Below are experts of layer 10 (counted from 0) of a mixture-of-experts language model. Rows are named gate (a neuron's input weights, with its number), up (a neuron's input weights, with its number), down (a neuron's output weights, with its number) and show model dimensions 0-159. Each number is 500 + 50 x the weight over its row's rms, rounded and kept within 0 to 999. Numbers have three digits each.
Before each expert's rows: "gets" lists some tokens that make up at least twice as much of what it gets as of all text; "comes before" lists some tokens at least twice as common just after its tokens as in all text. This comes from a sample of Wikipedia text that the model never trained on. Tokens count by the router's weight.

# expert 17
gets: "C", "M", "P", "L", "D", "A"
comes before: "o", "e", "a", "ar", "or", "on"
gate0:476501503520502547542519421497504525517505487553496497532492514500515530509516501411503488516574482492508565501473499499503444502519505503494476486441452499543498455505487499705482511485504499484506343498470487501493670587490546484499572417495539513514431507516597466511515495506492499500499604600417643448461454499517513521340491496492500514462499492381571505482504521507553441513502466500638493388519380492502497494464507494530502525380496502510397477611499500390500513512486488
up0:475507514623464576471508470514427596548546507433503486585588481495337500501518662450513449608500426520537536498499493493501553505519516570484513484524407516595507474450501524574504483500510552465537478534489468498551517535468534506500564503534444418485441498486463340604466462505458473502495559535530511483505414475533501556496470488524707501462550455472630499482472485517486506438521508508521460527501501501484492498442512502519530483428581576498506494618499494478533518508500402
down0:575489495520504444500429423495496498499501506560443497504473620538500502504485418455518523497431502519514500593484387504503475488512359490504375581498509498494500524532545509458404557519516462503641431550529527554514435520454417467512561522451514459512565463625471517449465508573532483504497509495396601618590500509562598494452526499365396508496496517541484587536580507501436514494471422532553606500503505507530497483522527495519445506453455484499564515439389505483500551473519475
gate1:508504502490525479504455507528477392624491486460559458456509411501485570504478515484501455527267497501501500496498511505471435514496503498577484525502491493442468548737404418496515501531628496499502488499501495505492492504408463476523554502500500494500518561506509499542510537500484501507501511429497592500520495393429460507468498518504503495450517478503389491488486458506499473463510465491529419769489497501504486542481505449513502564508474524502456433492555491458504496498482480
up1:502496609501471506507496512423579455335446516533518499545500498501502465530485552504404435512496499489519509493463499501514497508502526349499527407552502489515515412461544480420603482451495522526502448507503495512501407507652524504470503482513516419420489474558387502486575545415398523421591739501507563490499495499514521479654515474435482509508501502494517493496499505487502429499500455534429498536499476406499499488411483509513536506509425525470501499502571502522479524457484502
down1:496499528501511459444391407483401542517586502458536500495498499509484569493495513635510504538504510508519579494406496578551578594511501505505438570495452477564442487511533485456494504394591513449515517558531486502482551519534528520495472589584515560520470497502454569512469522496406497370507549465655446490559511505494565420499484510515513595481501326509423480517430517502338493506505499534500499497487509497508501508529500414559502510499501506508557463544520595451518530520501363
gate2:497472588507506501553495503444489500516526498478578434514503502562611532499494482502503496508508495499614512480491542486441483556492498514429429502461501497468402526503458531554531492498571468382521499560465531456521476515494364587495440495486507508525486504503588413590526490442422502499504441429508584511559500508416398481496513488547490508512394582465385495569312487503498487487505393591552491544471498496465482568517488359431530495433498650499477487500498471441448503497516438
up2:495500554480498420431517398512492477556541500581515391490453501501508493488525522515571432501432500481511505498503502487460405519351489509499494480501627503535581341497486496387514503516504500493471568499501495551496500374502331501459522464500574485523446504469609525474504533546504431507489540509505466536529492499457501470498431416485470485498323457486469507486526362493505417474609527503496566558430437498521496498514577495490521472487505349499499510503511503474489531519460492
down2:607451496447517494500477493466498501484462554606484502617498419511569495476475515436422544543510451500484504499490510495387512484544517502534498458480458573500458539527455546504501486586523500461542496472611390433479501418365543504484497326502515516453473495500498549675501565472523519362483509428497520493453494513451565533499488481507500545495459520432588476496491485411428497524464514380492598404501505581503451545396435396458465518525493476486487468507487498495484475488494514
gate3:504502467530690501501522465423512547538509491500470531490637484482497450585501484504500502498545431495464505507438496526414573561545506660521480502497533465437499521514487502413501594515575402507579658564513545502473562523433456363506518494499493598525515497490494511502429496493502491533522515433425503500504513465381531498492499449495589531581487527502500338399478497499491471499499471455500470539475495503500544499504493498537527546542526462502443501526522621502496633498490489
up3:501492490519487524514529493498502492596468508469407461498536376503400500529475468497496487521564461424565509608517569570494499479471498501560492640497383496503496495494506501429499572697508524510555496499439522628502563500501501499511543533553447484599511465485448489512398503449508499499498510498501430500460508543506557596435492501397572605510461503649493575494497562493498511505528500508501473514415502505504613408508515546480499619476498455388473499500531498529523564527512478
down3:496517490509500414496495720489477431478606555585488554500491440503505515490483502500501532497537581615509559493480502458496509510503534501508447528483579513325495453500490500492527593524499325499500504537503495488471515487502500490533537481460494495492472538526598452509498503499509526473510590499500500604360498510537489509497500509461527538638497511498519437377468548508508484495499499605499547570479661503457494518490515509503497535517503569460500499487501488467497594515628441
gate4:467510661552484504496582497499417562505485507509527496493522531508489485525382503594511512520535477441493508584506502470381500535500501451497503527516505504603490581501566470512550412461501493648488510375493493498393510555475497597507491483424571523501565540326491359548567473498491489506493491468483499612472571614417497506485502495499494491493462499419490476509449477534673516497511506450486517489476505548403470573538493547484488508495530542504505507500442503492508501496435471
up4:484528558501538488478592521508576411546524494462521417355510489418539507488597566503537490507495500495505493501508574488414546650418487524434459518497477498503501537614529552484555533496451487500495505488520498397505612524331472530492504513500547478501513505471489480530522459489509499509389423520540580483496500477541490559475473542498489431534475507509409482409510462441652524407639520491505497503472532525503504540525497502533581503441514484507504599483520339529527489502524449
down4:551454503497456544451452480539507502502443500469516528459531469503524506492516469502517496509483556500512404505488555515460511310577557507468426534492510517501487571496496541487580531501508568472499503495496501493482499478605443461488464435520497508403500414713485558451487495565529573494440564497490645642501542419426505494516445405500516499462507501428531498530496500475472504519468481485503502497554527502555525470510512406327555510503492536496450498677499506540504492534435527
gate5:497476500445499521502483480588410522501484469518513393519431549490348503493498491472434537502501501482523500502414497525256535480463508505411520412410505507501483617474500482506510486499546496496484461593424572499501468597452419497515526506432392500511492404502496507528497491445516511441530496488497484593505387570552503516406583492489501615511512534496475500502482504537440574595422452424558487423517461498516488515496523473504430403500499501516502504498503496523499496614448476
up5:580564468501550553463484443562469493404506494527498506503501403480403599600536520461582492495488506496582498501513500499493560402488443688493526482467520506515466500489504497503448493492615542467484479476388571506496505466504470414514497576569456502507510488532458475533461495542483554632564489492518505543442478497674500540351530484490451493505506499452479504472644493563522632530506518415499527407500447469538494507499494501576510503470497501516498500525598493508503547560523462
down5:505614564560505517457503500496500462513504504441549496499457506441464489499507500513498626452499502496429501500484441499490393442491497547578470482507501537479497539504524524358496423538488498578486568439486475475469512488589495514491464487498500517537470476491395498412503426500480507443510488485480505462470476496386499518421437616478531508739500546564498539512503401534489467440495475482479428506670506500438480517572499503498439495500492506506487394570574473507369410504521519
gate6:501481455454516501476501507486580535499492429537494511415479499508506481479488494463499513498486487499452484494525511497421485511578701482501493488541491495414696503477494476633544532430634404485423500463475501340489497506565502443503465499507362522503505503494495492497496499491479561496656495483467506565527555469483471469489489506515504447488516499565495494528477536581466495387464488499581505431507485530506501564506445456499418451563539476589481499566432538501398509593487518
up6:502709490453447520502381549453520500517500469381442503499470463579483494563479287453505520505496487424500434561472594477505557528517405542461448540458588518519431576513469503503467488415481473503498503483370507651508505502500544488500498498471574497373500481616479469499492395515506523495500547509517421493466463463544509513537508503501506465508491562518495500486504490527501539504503494501494451569512495474471496544503636499577528481452507414502493508505453546507440519494552457
down6:382454496498497463507471454539494499493602471403513494502497468500583507504500500529511452523521537606515551504508413509505486442458468490463492537478380502479501494505543528548520502485499331542507551454504499538414513502537481443492502471514341518504512505562441453504541538507505489514465527483504493441572520337467533499468545428502337491444491561538417486400455547492472521449493531499612587512514500458504508532370502494538501496479493605499505620405541443497583496497562480
gate7:492424571472498430512510425482503503511423404507526475499495507525500492509460511511523499433497501513639500496504503483496617506566563483473506495537495529503514443513540444484484501588513498535498505501504530496479495500503498515481427411499492498490489563499508500517522492535537497495537534498763500502649536536380578460488706525701521490508611503501519529498499496547504477507500498558585507496504497507432500522493392498544493493533472487559479496436505492519539499451468543
up7:530490471457500416505500497364547492502512494499554503519478512503499504509503536515503488503501486559522267485564509574500506468590492611634498511501478509387671498506578515486500491646520534473510435502499471500428501500500553415483521560501450404513447458500579465427495583483500503527510499503495568498454488495468583499502527498662475547498547548504499474573533564533506507429483500588536566509512493496424521492496469503525463484504469492497490404396514542498551465447492504
down7:506498516550507489584500436468477511502398517492507500489496555502511495314499686669516535515525497500499529450600525498528503520513513504483499496517518431605467461457574498411524508506424425502490502488535538527538469426506497517588367603528499500486510609473507456494494514464531333501463546590524507510510587537385502505505500460488466503503503503526526496496500479497505474473463503486500504485526538499281515510545504505502502566495421514507425495524500509481506531514493502
gate8:495480510625489530533533496436530568536524631485504563505541449652492523485496561534503500591491447569500404500500493496470304499426584423457560566508497457524478505479484500500475444513503505499494499477495486478558487450498487475457501609468525509492458482523483492516479507421496521444478321605497493493487500588496403512478493498505433501492527389530492516501455493466502619490492483511484418510657569545503485533619459566524454491554501451573478510491486512530508478504492448
up8:434481585528504537512508499498592449488490537504497500612511489469507501548489601457508380517503522432582527550557527478462503504362503466522501502474521504424500525452491533443486480511500506457471493493508527473654500474557350444500499501411473501383490491505471480506501498404428510460566486586534524499499494484485478503474596493495498434517476455558499608463493498499515511504590498496490499552506615502503485494494467513504373552508323508496508473481345515504481518507490341
down8:497538512472507494442683486527569518481499492496540499503502504542504384494346529499533518493538467519497466501594507545516515362380431537462504509464414587523451498525485481500421476562502472639480548487467504509466498434507387501490562505461504515476522491514360486471478492547481488494436431496511644538495484521481518514497639517400602512476474498501501499512520529511552470567614543427524615497369487495520511494465502491512500481507462577509530503474501500504521536524480524
gate9:422323525532565487548498372507494513530462398522500492505516501500460500519508543536500751500392435531498511500436586512494388423490499480362505492510475500486530503547615420471508502492510563500484501459494560464479509462502503468567526505498552466539501486548454585522499478499395525500456493499471502509574585564505537443603484493584467536504535457494514498506472527498490552472500494498512505503493500522581521516519476573444530530501503456516515508502495521518354492502365492
up9:497517502524490515310522564470521598368520573473494512522496545495520501549502499551492527499495498440408499476542244530508530501619492500501538504496572514508492381509500496501488499510490502403478477486521500561495500518487710499501501496500506455363454504516502439503498525484544474506496507593505427500507500479501499537530500482503477457500487579525600505576482574495477491421546497398500590498576434498493503455486539552558500502503509499428503562506491526497509497489514514
down9:499557426498499513450497491501529553498582480398533475524547500496500555499497513472498532510510429524544385520522506525501407492379500398498564427480500435516500540504486499505499498502457538476511473501588573499415503483490497462637606496503493500570442443467543675501508569426479499501454494597510366510488513597491468515492481566624496555483486421517523493343504472425447537455453436460609501473488515518448546500529520502501548600460448500499421442496438501483498436507500458
gate10:467499493395483492502619475594454487508488494488507520400503334499569600499533504453594469468488496507495441406494701498549495412474503552508496499498453500493588520487483407549488503500502515522505505530535538625497440485511517457285514459482499471549500306584496511508502519545501555504489594503535477509564471464492497468500467495493546499506536494507489514502481499487507466485500529521504476488502482500375476424492502513496508490593499507466529534514501520485453508586479568
up10:536455494500535502500484500522501504535499603564498512501507615487349500540442501509499512510510506500465521501606506444503501577506501497494462495558487516493500491507482594518476506533489651365504487504417509502503517533491501521542536540492507501513495514477550501357484437406498531606491410491335501501483535538473507527560507500500413531495502512512503508389590452489498500515461502467500505540497521499656533509466539497565491472329526499496623446500508493494647426488433499
down10:499401501502559501567502502544498504581406528517534464493470506473492518504492497529501467508526501471605516533361533552533482465513510521249515477467540496531496498497533533500500517486451533531463509547404483594531494497379512495494498509503546501556454506535636404498553561519458360490528439456483478482502548555557420497438510514627493487517500494560482431518458493489561500502492509512456515506522483501498501504561496571505499429425656450534503391471497530486502486521462622
gate11:504503500597477510489519516501524506521569609474467493381583498398385557443430495533499548492420498479499480396430474505527500502446503499501481472468510499527403499485628498483503490626500511508393504512493517448544575487383415498502520599610510530516455505500497514508493536490491498490476494496493513498416514502495495515500445499494496515497489587501651432499473402336573545392610471401508572515549431502486493480475507534486494568506490612467484494423500504505497471512498499
up11:507496424505466472502513521499547492534500532479446501503493468488425525459465577605499498504486497387471523494511488497490504501514394501565489492391527495495497455556623495500510500534496478511434527502499524496549589473444529499493538527584540499535497502508490614470495570445453501378600485501496538502322505482622476515539360502494590536519490533501638467502503380460561525432552503513508509566551457495468496495600638501527490545466489623468492491422498446510500417496563500
down11:570505567522409502528501519535499593530501535482494465490502517513512425470454491506497429398485572578561471523514489502534376535574501503485501542496519500500502500508491390494493402472499662501508485508484586431516500502519523537489389396435413448452513360480488526457486499555506507404523498498503377499502493508501318533476493463481512471531496521530464448412504513463489503503599519496421555595536500501469478495503451566422469484422446589470505420498501499499570544538512613
gate12:496493507605494500453468445546510621480493505577500498520505511500497529505645511464376578478499484609489518567503563368502487345524558500494500490493470501491554497481551483417512477501492403502447537499549494513500422457516445502497553377497552502504654542444504503499504540502511450560477531490501496526551498388503509522534529501551484531506585508500468499642429499501594501504467492496418486430356481453472583530521467499500514471466512372518496467503511517504489420423532483
up12:497499504581509498401464500500385499539452500487424507500485490499495449440506518530500501560526438527528722516511489474477498425416473492521477398545475498461527525473496493495496466424545714547498505507467482512505503511501419536374499509498511388529500542460496473500491504473448500546532518504437493530392523493519497685509448465465477494555507500548490526517531500473507505425536662466622518527469483502499510497504531576585490497397512499508479462496566504549500485489467499
down12:509509539473518499503500500499477534459501389495501465515527505496477499499453498500429537505502500545478497552512551520498492601417507506533553542508497474569365515531544488495419654462513449499479499567458487627382494500509459550442531493552453522411546402505584492564544537471440515500510500490499498537382467479557464550507615436594514579573509513554509498614487518497520505456498490537488566497663427507539569583377489494447522499605486497537571503498469632488493498517504489
gate13:501523516647496513514627503495501495617475473488503445543496712457533415563509496452540470475512505483430502497502504530498503520468528501519434505554514558482398485460511683523496492511497442485453442284443513471498501480486499636533502486474467495484527500546578498642510480488470494530498502549514487568505496496461493539470541502552495427466555516473512456499374507569487533510573525504514635497534501534475559498497492520481472524516500518499507490547521575453485497503502510
up13:414541505461376469552370514430505490497506534501505463503491512498514472501496492481497473511479503500608504480529677502536492475451487509525484502501447515497531485517497506579488493564467572477509508488499496500572589407554573503494430487419473573507565484500500496481431547474516534578502483531573490440463500493503559502543488499640496509497420501505473503505496558502437460460506402619574513666372457512506476640496485500504492496465500487478374559458499505366480501462504403
down13:491521503388495577482479492485639443473457498502576502500496495397505463455448451513496499553499551567497496553513476505537499498522350424621502505533470448528588439496559486533474510530500558570548437555508392516473499504363513510507545509534507489520515515454513498500465515543635496550449500502451424539674451478452497485500506451523551520491466596524563473551500499422492492389523462501437503452498541491503505536493365511503549491578500497483496515474501548512540499683486497
gate14:530435477460494498515499504503522498496505430532503501502599511489501392524544503502482567475326497480494502494500558500628473500501539404494491430406500505497550495504416352498549512496382484456515469484525502442490492498505505500500495510645482521531550481539508504499461513521501580512556444309499526505639533400446502487491494487502505496499493584289490480428500511496490460500547502497494514520498480489483494511480518500575515498551483458514498463500501489449479514679492493
up14:512421520487487439503444430485525491484500496525593478517637439538526505529510542463462505469410491329495489486438541498557500502501560540618493542498511504491512489507472478363584512494492510490436474492549501470572475458512501510581498539616497488428547508513522487484453512506503540497489441231511503513523516397500574499545538501494471480499486506427380504499510602488377420542500418496458505562506484383484502502447510502506496499520491465521501459473540472475494547535502503
down14:430537395547522512492491468535486482484476513495506446542480574513589521665498495520508435516501450509532523458623584408459500498617500591449503671559599509518601484487670555471476516489462505466587505497500463508579482502489476517503504497648541490477498462504500490525515467563498507496413564500449496499424458565438495441394484474498470491495468412513479485428588504497512504477506483501464515495488491570512500367494520498499509582504469434543487502506512476453484398500515513
gate15:576548452550519597513567558497519543508530518496508483497610476502453453557496500563538489444521485502485492494504515512559510538500532486450444412513502572493500555501513458495481494477499589476509565497497413490557529462488421463500556532509520501485447594408454496618453459500495564471482500517510613510621493508508500378499456518491512544429429523526497480389496256573539472500505481459490482494501463499519537500497560501499409624447489499490625518496478451498520626555503411
up15:492371478497533513527507494494475531491507639500504545502499443385508504538464487505606532463494529329726577476506468455526501535388538468565499488502500590507516494454504512413430440482507509497483508473498518489385502511495431461500502527486494502506638561573500504499500525494501541486472504507532489527497497532458628438527502509512499435563481512500499485456472504531497494489490460420502474501501518498507512525502497526658391497496463501588497497486447500529591476499553355
down15:378517477500501318542325418500516498497502482615506455496661578511563516513572531520550674489445500487494506485453512519500400502483484579506542477520569517500505541552504441452497523487505507479479500572558509466476431464514484556500547472506506441427497456486508481467501495520418501492479504486500524485500531547533501534514496389527489464435526506505462409486498500455489492511475500510522448379514481515639524483554478502358518504544434502502574517525505529478505574495503616
gate16:461411500541569464473572439498476512687514494503521500501458615499433456565461520491504500501503542490506509497495490526475513485509559571505439484653501537497485549497483514508532491490482654501501583545501488399469632498474520499533503506458478524568491505499604498499454472367529494493449485501482494466514545432348431573499483567518499510577497497469497501514494519498496577404508477506503484486502418647495453494493373498458508502525510484561492499518476377451621498501494490
up16:528639524479435549496416501561487513497501480516422451467518442527516544469494504529476498498506440500480526498498514514579487505500436496493541395441480480502502502484435464502498463400557460503497499427535570503505420547518491502472498415494499504543530501503429503492569506641498490498500521422509350524439501462501524347500503439590478501474517504528512521527497496489508448507496472520531497464500766383497495470496488498508629489507500514449511429497502494483474496665424537
down16:504521505517616486464498481347460616467498446594491500498486493504507505628552471476493456420500516342527503510651605519494489587500487500503698523503513493492508500481461460453512506509503497530509486434505510499545481476500448462527380477479490523577503516443506509562509494444516464507519467510497497461494428483522504459410459499431425495495558510552496493500567427444343478495486496475470482484399502469495496491481507489499500530404539495508498492498497532498493324414506528
gate17:494509521503472637434492481482589352509525503451492489476559506500495502624500491475508602717515496517497488495492504529488560506501511498509499549501497560618507508302499388605505496489514389496510484494506518417493500474497542497500503492499501508500501514435503486479510521461458509531496587499498496497480489487499473530469504492496599370535498535425475507500487496468478504530495494508503492463503528574487493553464498493501493500500500415253405498444504487505505494479500501
up17:480508503499477528438495423489597460514498605495497471475552477499502505552526505492500595620487491492492487504510442367463504499536495503510435520592496545493503497377500457477488492485513271503504496493505503362507504420504507495489529516487502517548467499497507498424361499511480505561470624505541498493449470490508391546488405428503518416534508525469416515519458502443501506567476482476411490491505499505485531599420490468514497498476500422290460493462489488488555515480485506
down17:523482419600492434500575526410422504499488503509462495506500492498506477470563486380445506562457532544498510558527489489565565450510503461499399507490524450500508455501468487415542497491498499503499557516503401474500446540505519504500424582497494500520518513500491576482696452606498553499381490471488423493526519559411555493524535467511513499510496626496465479526373502478493514506551516503495564503444511598282487495587534584496495489496493423602501516485492487502497610508500495
gate18:556488495329610504490526533543523533496489523450506501450499614498407511496500443513494502552492510523599416499500493446449506494587509504567394511495516478499478546527503500493518423497494540497422506533499398496503509446495502508587495467297450478554507473512496385523500492499459533523502516501494510491521545510490487504514476500510505454540499287398466499493460461464534490406506397440419497527449443527405466500490493450471474501494537543502383505491488490448615477496411499
up18:369441510499498337522495478487509515516515506490491405484459524501533500458496493478522505481521518482546515562502456455530574500423482496495444472499513504361437493503473501312595521629428509498475493488490547493489448385487506498512513499503501498506502476645410493461494493505500498514497476497503387506504626494403509495482544515515516502585498559499473500542503499526445454547581500500530616523501503544627547543505455491498499498523501374492553440502477581383500500498600452
down18:526499499471411549504485495500448498492455498527722506540539490517514499488499486359534523536443375461456520503501479558408543498507451508345646500522416500498464513437493510542566529500444504420470500539602538516512477512409500575464504477492500523530544483509488520502502539514581500501490531462402495433461495470473472523686474452499510506498412466500551497503429494457500545494446441483510496493478500398509550505499481470479619471495508517504507586424540547516437464523408500
gate19:563507499503501567501468475504496504597612455519480418495436480486501507524494500455497483473454532501499392519334549501481500505435495510371427507487576475424489456489497529510508476483555506488457548516487642501604549497499481633444522429508633630514527377492502569631605508467502502454528498579496535482609476486417479505502469415500534496519450499623497513513516499498524473452525459616501500499523580513496513499501491448507502508501501500502510486542510495495404575485499557
up19:496388500501530511553453488490402508501583513541458513542510552500608525513487546493541499524544513498515500497434499588446487500549469489495522485437502578464582486393518511517500520478521501454494505496491576421488539507491500506363505423498548608500492493532540646477498442446502508482526456427496618498499321503494449496437533506578550493505500505526500496437596526525412493459448482492461481434502607498513499509505498477563477500483495488442518320499484484516363493641552500
down19:498541500508478497515498498559504500529471482501451503388462503484419495584506449503375417497378503558530500497495505499485512420631512493501529401449449500518450554598500492563495530497467471499590521582513205541622493518512486469475499509555535525500502505529481475393500490503496396499500506584502495500528517491478507397445536532465490481494545490531545405498505522457498512505472502405502452542504429502402500526497562474455450498494502552548534502494390513444501533504488507
gate20:497500508692542455503577517495458512496502460453527484493463498667544531487522589492463474492508400507469563476431499488486478487484502512517456535516487435528486514491504474467512507522456500518430487499559481501505497493481511554504574559487475490500514498456479493574429487411459525513494565602498522460542522479448599730404653584500511534540482562485534508477489476492438504427495356531499455440526450520432502416588501498500586571484493578489453486499493487511527453549489469
up20:494470510491486552502506396496473502459520498505504574507511439450504500512461439511543500461553581504473570505513497486523495504494503593504428482576540559582429539502363505638498506469489587462498546586541509551511476503392478496568485360465415480513592478518396493505439482516483418500498575510360510534575510500500492553484500527530429500505499508498529502523496469573498666516502523575511499489501503501549562660496447487467531445467507574503508499500530500483485661500430564
down20:512508494563500410436489596417548551510511524500525509500470500400448545513478485501411498557502466500629461503527468395476522495446500473514318347492502499533449462496444511497546482484516362501500599490507525477498529513446508501387471495462466487503586432500557502503538338590507443465532497493465487492500495487501499503516450524489483499498512490497498531544489520452450555505584463459408469457477397507553318494494546378466502513524510487505484470496602517473544510537525493
gate21:546475498483572492467479437558562412542519456473536491437488496466499495492493519521545475562475487503559538513533452526395491486483415543435498513499451496511454512502500503463427553504422590508515497388472513480501492612396445455528378500498587502528508556498489498428542499500496530487498623498517418500520509521534542502496361354558493508474519494499504507500367500432482648506523506496614471505478529588499374462524488495488459472500493486467457501559502499534507405631372489
up21:500544507500491674487507482502386508498489506505441548523506501640501429497500492488459501524565476502497302515534458486482518487500514504483487496547505433498451522462479542530447614492498439507436522503505501361504483424495536445501536459496512528472465541505523453510498404590492502626587552486503465500576501501376493474500493492630522483511466501489518502496500499516537414454428430493458445506500507500499588517480536577552363489496507348537538532550498455501586495532445495
down21:515470588503492481555502513527509499506494500500510500500450620495481500472446514453495501369504508495491499580631547522559489529500498493519485481524562519503588434531495508505629432503549557626561483407557497502332444471506486507401501489494556498523469540319514490489438494558535524479484449510508526458496559574491560509550385370439502498508500470455422497482502553502385569511499426500534588491494526493618571455488511502495531488513519499416503505548533478450504541437551531
gate22:453505501526486547502503573452504503524499498428587432499501530507500500412503503574480610508495518360407483699509519575396478491517361508523499512652478602496500406509452475492577502481393515611521456471477500591493500473550486626597522566384501483536495492486578488533497501502422488500468496502548451486460459486443438539436430518505504502500498388490489500528428485465529542501504502513425469509507500474443499488448525503490457503486560488500474437531503501478518500590479524
up22:501486504509505493548510405498455499491523494506497528493495488431499501493454504499553525510576593476489552443497464440587540504493569449449508484462503503522506560495512648500494531531628495360499495660510498497500314501502513449331425525495522513493546511628463551495500501483501567501462507499397512500537523525506526505545616498443497511482469503526477521413517512506505506472551551554542499478419500543510493562492475476533510519534342518551497589490496495501502495337501463
down22:508472648506479558496496491536435500455550500504531487498496490488503501494497531505530443492488489427496499491494501601496504519466479490492513497500548501550501526443520481499498331639501511476499512471495490446496464417489470497520500507440495514504498517525500563487282526483483492506451477491529469496690490509486505445518469498529528500669571494497514436531499583545498461476448455470573335495395441481559506493513576640458484491513488478527497383471486470551554478487478442
gate23:476504507535490490511462497503495523535549539460492469519492488338519430501536499496445500711546419584493520497409583457476516578537532500511389527481489522505498498504411532617513499505428500484493505504453532449506502485502571517499493593501490554507501545445502508497500471491615500489405530501505492490499498444500485519479619480505504533501538618365484439472431463488324500560499469436537467542503524615489413475502453511506518518591458448492487474468557443479446491499400472
up23:475448382506528529501501528540506509564423479615500502379492445503500647515537482503535502431606503436488492372523502520480505506655510473458538505567491508479573530425527527559520493505503494658635525476554492521499525505403521504503520499509495517502496510442576500499504484512510496524622559490505549556503503505478509504500479557505660491518505448491515479556503580525486525452482391532493558488490494467445583544501511466480502470430518528539505498521526685496498448518572508
down23:562495503471527511506494446475423496486566495517484508523539413507509406499489506548503531494360490502500540510505435580476533500534494499512512500502484503557499483369488496538438477424501512506565501523324528506497515476511494534406347533587496461488470421508499529520497626494496576541500481523522564466562578423391613455415498442510500405504477478488451498510443589621502611484427500498500502465472499488508503551525546481405501409407470548416475508566499550545531561490470471
gate24:518588608607457551535578488500518459468493498505508609496503497434497516424378505418592474395517487432474512570457478497499463463477500432515510527526469385515450500521498448534469375616486501476505486465440517501516539507531494496490478447444489581514501499500498460503493497531595557532482500549479557499468485535514513651495499505411492520472433501473501508497502469502496721505582505483517485532545502511472456479444316386498496500495506558476486565464491500434461505504504466
up24:503499495506474503595500455505528500459455467502499507414492495496504589482473498483478560507508358269498553655368566510520489487501559460537499532517504489497466581570493457508484429483482504487500499340464534499521595511514512515493501487505501572532560539466471498501435508546517629483401506501513521487539492503508484617447508572487556488522481500516490463505508506474465521559478413501528515533502493495471487481518410440469442496488500483551486496507499504319502379498497599
down24:390475500497569494439446487502498500498517511500513507523500358508495566501503501513499429501497527500506460533484482497504572752507433500518446504479499576590434498501493550497486509515483495543514507554482542506609436492456564499512559490500593425473528545509411534495507490610481526515530475553505500574476538604407469493495501569510522580609492598464499382483553523500503497508566563503512509483458561522392492536502549634502507500541501486497564506607523574500496598488501450
gate25:483493502534494467488606527499491585503504501500495510519525494494519503386498579501485552504491517484558571465486509564504418500495554499327497508497524478454489507465500505477534511468500417501399482505508495500502513486492505540478480520505486503486499500558495482616454498522555299388494495487394468496449569635503502500440493528469453492588498483503502504577536585481501492508528493476397517411471472506498495499538504575465533524496275505566433618442530480460411495526460571
up25:488500517442578566500410462521491462500500479418508506402483498514462501655495354480517458473554495494496512569529504493576462623489454500569526483498458523548507495487504504514494459492502495494601511485495522500499498636512500491511560482490505458520597467377498513479562504453440655523568603554516504508531427351389493444527500494516498502504508499528500495498489497502489541424419527555572445565499575518502420496497480502500446469504641502405516489594438508500597485490496473
down25:461503512520504504543511488446500570406496529516515498496483494496537497389527479390503498498542541479447505504499334486491496487564479494528586503501477370515456436504578508506454543497376519504497500501421485515498500502547498491543469513600482522497500602468437498419531503482551589666498560488499483368554488693484460574545485511441486592499500494524498466505599427496573485509513500435514494541465516504537488518497492501655547474495505492470502606428500512487590512500519493
gate26:516545524507449421530408502498499509538490477449487506496491447500501483501581328449480510500384473533504390479526275504497498520494509607482462477448518477502564494489512496387505518410499570500521421498504597497508506479501526505546501460534533527506537498497495392469263591501564477496497493589499497424492501499502501542502491500491481445492503552509503502480621497491504493452412550516489520477545500501451426489494481503463432465484573500432496489518523579472489491495557418
up26:500482510475537497501494568499501489330579601521555490510508509498505537500488541478548453549527624488488519514475546420555493593500513508563477506543467563501362521509551511534467556531503421492502649495502454509500456500498494374510529502502501494497489520500511658534546371334367570493501523466501496567497460504503507504477501502499561529494494495410497491501486495504500438686505477480505440525484503471521544535500493459502572543529404459520402499495528435546541498510499506
down26:494442479475499418525499526518493503496504560499614485502528492499507499445507548581498492396480528498456572524542593491499506517506500496501501518517426498574509501496492497487372504498500469505490504511604500499508453508558527452491501513501513387302500523502321454524703457495498504512493528652567500502501495500502304516496495547496500452441499498547504503490508477501549400360504539563500493474518560572492490546500501495501504504527513491519499519430489520453488496539579543
gate27:519519565533506501476540479434648502645503503525482525578549500510520449463521558516532504500482492529520539453678474500497498405494466500500442494490490511506527516496515471486562496500499500457574509502502536479494537486561494515481495593507503665516500513503489498538503513737550452445503490501500470482505602501499540685514514521502478581520492516439488439490502501501496543488505500527584530389544474504531491498506512495480317509527584538484498597501537507514503555489476491
up27:518506498512511504477503460456566346637442498504427505515500433375531441457508510468516508496473522509513505420682509561518571522269477467532469452496531512503503516390504484493539521559471520500515500489496514435592538466508484572466480499470442508510467499487499500512536537597504472466518472512545480442531561495501539511501443488493409483500466489493555446526486504623585507490491553495558534346530402515500471480497611531495480441549478616493478491488504509513496520504458449
down27:462537495501563634540611476506488441435480489494499493543500497492405484483417509506498515506476462595490604552500504430512519503461429464500432524580584461544510503551450319408497549408511590499498495443492501423558496502503519495496471500507473506521693505501517501506389527498451567463500516566594490514485382469518501517445471492484496443515512503530466452512519534479585482485502445502397564403655480566557477485511530505509488475493524504513536502489540475526455485497387519
gate28:560490358533438428363509466501434561557585455521520526499519501571483514493497501499524422497524505515487559505567500484496541331532506521510541427493522495426533476527408368530504490480496500508510505439445499502505503472434505501537440473486503518518512480465461466576501483525501483532581506502507503517506638542501510622506509501496446488505526519574491500508467467556505535506528508461543440499601617538622579490495456652571501418514516536483392480483525482556422430528507628
up28:498488495501498502503542521498509499531463503450413510470509495631523515476482501548491454495499501480513504472478500479515500502509508578501555555503406480516529472493453574434536518536342568481515496498525481593412500458490500619513341507536500529629396357504513405453513537509475511492491521505488434473364510489569518573483513504494500700504567514485499527520595408449509545506514506444480493473500487500551606349531509499506528506473533498460520440502564572508500488534521483
down28:523500499497499503569305563406517496501495493520460493532511511526515494563525539531490687410530379488480583500470538561502441454458501440516488502524483597456519545475550384440457537382515484497500500506496519469502490561475489574552497528526503448424513492480480500547498452580501417497399489397556515496422610578560498496537476470503457514523489352566503487481507599468476504506610522496519495619476463525496466482549454492497481506568548563517522500496498531498502546500576494